Weights of a small mixture-of-experts language model, trained from scratch on English Wikipedia: 4894 steps.
Below are experts of layer 5 (counted from 0) of a mixture-of-experts language model. Rows are named router (the router's row for the expert), gate (a neuron's input weights, with its number), up (a neuron's input weights, with its number) and show model dimensions 0-255. Each number is 50 + 15 x the weight over its row's rms, rounded and kept within 0 to 99.
Before each expert's rows: a language model's description of what the expert responds to. This comes from a sample of Wikipedia text that the model never trained on.

# expert 28
What it handles: Counts and numerals, such as two, several, twelve, 56, 17th, plus past-tense endings ed, ated in verbs like worked, served.
router:29 49 77 40 50 41 44 36 47 72 37 37 50 44 66 50 67 52 54 17 66 59 67 30 55 52 63 56 50 72 60 55 20 90 71 32 31 78 67 76 37 43 26 46 56 31 72 50 35 16 40 55 36 51 57 49 58 40 70 40 48 67 44 61 49 40 21 80 54 46 64 64 29 30 49 54 48 42 30 55 49 38 27 60 61 60 33 71 60 29 77 55 28 58 54 55 69 65 35 37 41 24 54 39 42 29 61 60 84 72 56 28 38 59 63 49 68 51 35 54 28 32 45 44 31 56 36 63 64 25 37 40 42 34 53 46 75 55 36 24 47 46 62 50 37 47 58 33 69 44 51 64 53 39 46 15 30 68 55 53 16 53 47 75 28 68 65 57 34 34 43 32 62 54 41 32 64 49 28 55 42 72 57 28 69 40 63 47 44 33 68 63 27 31 65 87 39 47 37 44 58 65 34 47 64 44 36 38 51 63 30 36 61 34 20 61 78 64 66 51 50 57 41 46 46 30 24 31 28 40 52 38 54 53 34 58 48 60 37 46 47 77 45 45 55 52 47 66 47 43 74 29 32 62 58 62
gate2:52 38 31 58 68 41 66 63 54 58 40 50 54 50 39 37 44 02 25 46 50 47 43 39 56 65 66 61 43 45 27 51 36 44 42 53 56 70 54 54 42 43 50 61 30 47 75 69 49 69 12 42 63 47 45 91 27 70 69 56 52 74 58 40 16 59 38 74 49 57 61 39 60 49 68 72 56 55 36 63 34 58 45 50 48 53 58 40 49 66 54 63 70 68 61 46 22 41 65 82 60 67 16 54 60 43 24 47 67 36 54 75 36 67 50 31 43 33 54 76 58 60 39 91 41 56 21 30 59 36 41 58 53 35 83 56 37 54 54 36 45 52 46 60 39 66 43 41 82 15 39 49 56 67 70 48 54 17 63 52 44 47 42 70 45 40 40 41 58 55 52 41 40 69 52 23 66 36 36 27 52 59 44 40 48 39 66 80 37 58 76 47 31 67 31 47 35 54 62 51 59 53 68 59 67 42 42 57 82 46 42 54 53 50 44 60 72 38 67 40 64 22 62 50 39 47 35 49 54 32 42 48 66 37 61 53 51 35 22 70 54 18 46 73 43 79 62 57 85 21 41 48 62 47 47 65
up2:53 56 56 74 35 64 26 33 56 39 66 61 43 39 52 63 57 74 51 74 59 63 41 48 56 58 33 50 35 50 82 41 57 48 66 35 53 54 51 36 55 23 49 16 60 68 15 26 58 46 78 73 44 62 49 29 72 33 40 46 63 48 38 77 60 26 84 34 53 43 27 51 61 40 42 41 44 36 54 39 52 74 53 50 45 56 39 68 40 41 23 46 41 51 52 48 76 49 38 36 41 62 68 62 37 41 71 59 40 66 49 21 36 47 65 68 53 45 31 32 59 30 37 41 54 47 50 43 40 64 73 45 43 56 35 41 40 49 21 60 61 52 36 51 81 40 61 56 17 76 61 60 65 31 27 61 37 72 34 36 34 63 71 39 34 32 63 32 56 60 55 62 33 12 64 87 30 75 75 61 51 40 75 54 48 48 44 38 74 36 35 62 66 34 67 41 51 58 62 50 37 46 31 34 39 49 77 62 44 61 48 41 61 47 49 38 40 60 44 31 52 82 38 36 53 66 36 58 47 74 48 64 51 64 47 67 65 70 59 37 53 72 67 33 67 27 61 18 22 78 63 52 71 63 56 51

# expert 10
What it handles: Short word-internal pieces and word starts like ock, ay, ow, ro, often in song and album text, e.g. rock, slow, knockouts, brown.
router:40 54 29 49 67 22 53 73 65 22 58 46 68 57 43 35 40 42 35 66 66 61 58 54 46 58 59 55 64 60 22 73 69 28 74 64 39 38 60 62 46 26 09 51 70 34 60 67 55 31 42 35 24 37 76 52 39 58 64 78 43 49 48 38 49 72 48 27 62 63 36 50 44 47 67 45 42 62 58 43 40 64 35 18 56 23 48 43 21 73 27 22 58 75 53 24 24 58 66 53 58 67 71 52 51 54 65 43 36 65 56 29 52 63 36 56 48 45 51 43 19 56 48 22 53 46 47 77 75 70 76 46 66 36 76 69 52 91 48 51 47 38 47 35 49 78 61 33 42 25 39 64 28 54 44 44 59 59 40 61 40 56 15 66 43 83 41 66 41 68 48 17 47 43 30 36 35 39 72 39 33 47 49 63 28 54 70 30 47 52 59 92 55 45 54 60 42 35 42 63 29 47 56 54 31 49 63 54 35 52 62 52 58 45 53 35 46 36 35 51 39 45 66 47 41 47 55 53 35 46 59 35 47 43 77 74 35 33 61 66 48 63 74 68 38 48 48 31 53 45 34 45 70 40 42 44
gate1:65 31 35 64 39 22 70 69 63 38 33 35 42 60 39 59 72 50 54 60 03 66 48 68 43 87 36 34 55 47 36 43 49 42 47 65 31 58 58 57 99 46 37 36 38 47 68 56 70 47 27 23 29 72 65 33 73 48 64 62 27 61 51 37 67 40 92 31 78 36 65 42 61 51 50 60 50 55 44 58 37 62 49 48 46 35 22 64 17 47 32 58 50 35 41 24 42 10 58 58 67 60 69 48 21 34 56 37 61 44 57 73 81 47 41 46 51 60 24 46 51 24 49 62 53 57 27 47 46 36 44 56 56 67 48 35 50 50 58 73 47 76 48 47 64 38 41 41 49 45 28 68 46 24 25 68 54 58 34 34 40 70 25 51 52 72 63 70 57 52 55 45 60 54 57 49 51 69 58 32 68 40 20 68 36 52 47 34 56 62 63 55 22 54 74 31 33 63 36 60 43 60 43 35 57 32 47 50 51 53 69 58 59 56 52 57 20 58 59 39 43 52 31 63 55 60 73 35 46 39 37 39 57 41 70 68 71 48 34 33 59 50 69 37 22 51 43 28 58 63 57 51 56 64 67 38
up1:75 42 57 59 38 71 70 47 69 34 51 34 33 66 67 62 71 86 37 53 44 57 80 68 70 49 45 67 34 49 31 39 36 45 42 63 66 65 65 73 46 32 63 26 51 67 72 42 71 30 69 56 34 45 52 29 54 73 64 53 53 34 38 20 72 41 82 36 57 52 31 64 57 40 43 67 46 30 59 38 73 71 63 48 38 49 31 60 65 52 40 41 41 49 14 31 37 58 65 48 47 68 60 48 41 30 38 33 19 51 62 58 67 32 31 59 42 45 48 44 58 36 50 59 53 36 33 63 48 58 44 53 69 65 56 14 54 50 32 75 89 63 33 74 69 57 39 70 46 55 41 47 59 50 70 20 47 75 31 47 45 47 48 38 58 53 55 75 63 36 63 55 68 54 48 57 47 76 42 56 40 27 64 67 32 79 40 51 55 58 47 56 47 32 18 34 38 77 45 50 38 55 64 27 40 18 45 74 46 36 37 60 55 45 60 48 53 49 29 61 40 48 47 61 71 56 35 52 53 58 49 33 20 42 54 47 69 51 74 30 63 67 33 51 18 31 61 24 84 60 51 72 47 39 43 37

# expert 30
What it handles: Opening fragments of ordinary lowercase words split into pieces, such as dis, qu, arr, p-ur-poses, v-ehicles, def-eat.
router:32 81 78 66 90 60 27 49 44 35 60 51 37 32 31 50 28 44 34 54 48 41 50 56 42 55 28 59 55 43 64 68 59 51 28 58 64 77 36 32 57 62 51 29 52 76 32 15 53 60 56 78 53 58 59 47 36 75 66 35 60 57 33 59 87 36 42 59 52 44 53 54 50 70 59 56 58 44 52 34 38 58 32 63 38 40 44 52 88 33 63 20 52 67 83 51 55 44 63 50 56 58 62 37 75 74 67 41 54 43 64 70 49 52 54 44 36 46 58 55 65 54 29 84 73 60 32 47 45 39 30 60 46 41 29 32 46 30 30 32 63 55 47 47 29 43 52 29 52 47 52 70 52 48 62 53 20 69 46 50 62 66 74 37 75 53 34 38 75 53 37 31 57 62 81 33 34 34 76 53 29 31 52 16 69 38 34 51 67 30 61 39 38 61 35 55 29 46 57 28 45 60 50 46 55 61 48 72 42 82 50 55 28 27 67 48 27 53 67 34 49 50 40 66 47 58 34 44 48 55 72 43 55 35 40 40 70 44 62 45 59 45 55 59 37 84 76 81 37 27 31 56 34 39 41 55
gate2:81 82 43 47 59 32 36 58 51 69 66 46 40 88 46 13 32 43 27 35 63 77 67 81 35 36 28 65 43 43 87 54 67 44 56 52 56 37 27 50 21 91 53 68 35 42 45 52 71 38 29 47 26 49 64 27 39 39 63 48 52 33 57 54 33 39 57 17 58 60 67 20 41 61 35 41 44 32 49 43 59 68 61 67 59 43 41 69 56 66 61 80 45 42 62 48 43 37 71 62 49 56 67 38 75 55 58 29 58 62 49 63 58 68 50 65 65 28 62 62 43 67 58 47 49 28 54 67 48 51 31 55 58 64 33 68 59 36 61 48 34 65 38 67 44 67 46 74 41 44 59 41 61 52 77 56 52 69 45 20 56 68 64 49 84 42 37 40 36 46 33 56 47 39 59 59 73 62 34 44 44 32 56 45 41 31 45 38 60 46 33 65 31 72 39 34 35 58 39 47 43 60 38 52 49 38 48 47 60 73 42 33 58 66 55 53 49 55 84 47 40 45 37 27 81 27 40 42 38 33 68 35 66 66 48 81 37 52 53 28 54 29 73 52 28 32 40 35 55 67 35 20 69 45 47 59
up2:53 52 43 51 22 40 55 45 71 30 46 48 31 69 49 69 39 42 36 50 50 44 56 27 69 50 51 56 53 44 57 53 38 56 78 65 48 37 28 41 84 53 26 30 73 42 37 50 21 58 68 53 31 50 46 62 37 52 47 50 84 54 40 57 45 72 53 53 48 53 20 27 67 33 60 24 40 47 44 43 27 61 53 48 73 37 34 62 20 62 49 52 57 52 41 61 53 19 33 19 36 63 59 39 63 32 58 74 39 47 40 72 35 29 59 29 58 77 36 38 43 38 38 64 53 64 64 40 50 69 64 59 28 41 44 39 28 47 62 51 56 43 41 47 56 63 47 76 22 45 59 38 47 31 57 32 53 74 33 53 36 51 48 51 29 43 66 49 32 46 53 33 75 79 57 64 69 48 43 32 57 55 54 76 58 45 49 60 84 52 65 53 47 33 54 71 54 62 60 70 43 48 80 48 67 56 52 74 50 14 87 43 60 60 35 53 73 60 67 37 56 28 58 46 62 46 64 28 69 53 47 59 45 33 84 65 22 56 45 59 22 75 82 59 58 32 29 21 14 59 30 42 55 61 67 37

# expert 6
What it handles: Single capital letters or short capitalized pieces starting personal names and surnames, such as B-enny, K-wajalein, S-ophia, Sm, McC.
router:44 61 74 69 28 53 39 38 52 36 54 59 66 61 40 40 48 47 65 65 49 20 22 40 24 46 62 70 38 66 28 51 33 33 40 48 55 53 57 43 49 44 38 67 22 49 43 45 61 64 52 45 48 72 48 86 42 47 36 50 58 50 43 38 87 55 52 47 75 28 56 28 59 31 57 53 66 38 38 65 43 63 55 32 34 52 62 49 43 62 43 76 81 44 37 54 31 51 39 64 51 57 64 65 56 73 60 39 70 14 27 50 44 46 34 27 42 64 27 77 57 42 49 54 54 66 62 80 37 32 57 66 10 44 42 36 52 42 37 70 59 65 54 25 32 52 43 57 35 39 55 21 60 90 51 41 37 44 60 49 41 60 46 45 46 21 18 37 54 47 60 56 67 81 52 75 38 72 62 29 55 54 53 57 53 44 59 68 24 48 59 63 23 51 53 50 65 43 67 52 44 46 83 59 71 24 65 59 68 32 58 73 74 28 48 30 49 52 44 38 55 60 53 78 36 68 36 52 61 28 35 40 43 44 30 49 84 24 46 34 40 39 53 54 35 42 50 63 57 20 39 66 46 64 15 37
gate2:56 50 54 51 33 52 76 69 40 53 44 59 60 35 76 64 58 43 81 50 57 54 47 39 73 46 43 62 44 48 66 52 37 64 40 53 23 64 30 56 52 49 58 71 60 50 63 71 35 63 34 61 53 26 45 41 79 55 36 44 38 55 53 51 68 46 62 71 63 20 41 50 75 45 47 28 75 58 16 69 75 58 44 55 69 48 67 65 47 38 70 75 68 37 43 49 32 00 41 56 33 45 68 48 50 33 57 56 76 55 34 38 49 51 68 75 27 45 49 58 31 38 60 49 40 53 37 59 38 58 43 56 82 22 63 52 62 66 90 51 53 58 77 31 38 73 19 39 53 50 57 62 29 32 38 64 57 63 70 44 60 33 59 70 26 55 60 75 42 19 70 62 36 41 30 62 58 61 51 36 81 49 48 39 39 53 43 47 59 45 67 40 24 46 41 60 49 61 53 61 61 27 32 45 54 26 46 37 61 58 43 47 49 49 28 59 28 60 48 58 34 57 12 40 44 55 37 68 32 54 71 53 40 27 49 63 67 41 11 31 60 39 34 36 28 54 72 49 44 29 46 28 48 40 19 61
up2:68 78 45 77 28 84 69 50 31 55 24 40 54 29 70 64 52 29 71 48 63 50 67 65 61 36 34 70 35 46 42 40 56 59 58 55 60 80 44 70 36 41 45 71 51 41 50 60 42 73 70 57 56 50 58 55 88 73 56 52 46 38 47 46 59 30 75 53 62 49 46 59 87 52 43 50 78 38 54 67 55 71 27 37 37 53 52 44 48 40 44 73 64 60 38 44 47 15 24 66 48 57 55 45 61 26 50 39 54 68 64 28 55 42 72 41 33 47 21 25 32 35 65 26 55 59 47 49 45 44 61 52 42 31 43 60 38 46 94 56 60 49 76 37 38 47 38 55 49 54 54 50 29 69 63 40 38 61 60 50 34 58 74 59 55 62 84 35 54 44 50 53 23 31 31 46 65 87 30 58 69 74 48 71 54 69 47 70 59 42 32 40 71 41 38 65 59 63 67 36 49 42 66 48 49 55 59 42 43 49 30 38 44 20 42 67 50 70 57 62 63 48 42 51 34 58 27 62 33 70 47 62 41 50 43 43 30 58 45 46 39 38 56 43 20 60 40 39 66 73 29 68 61 27 46 98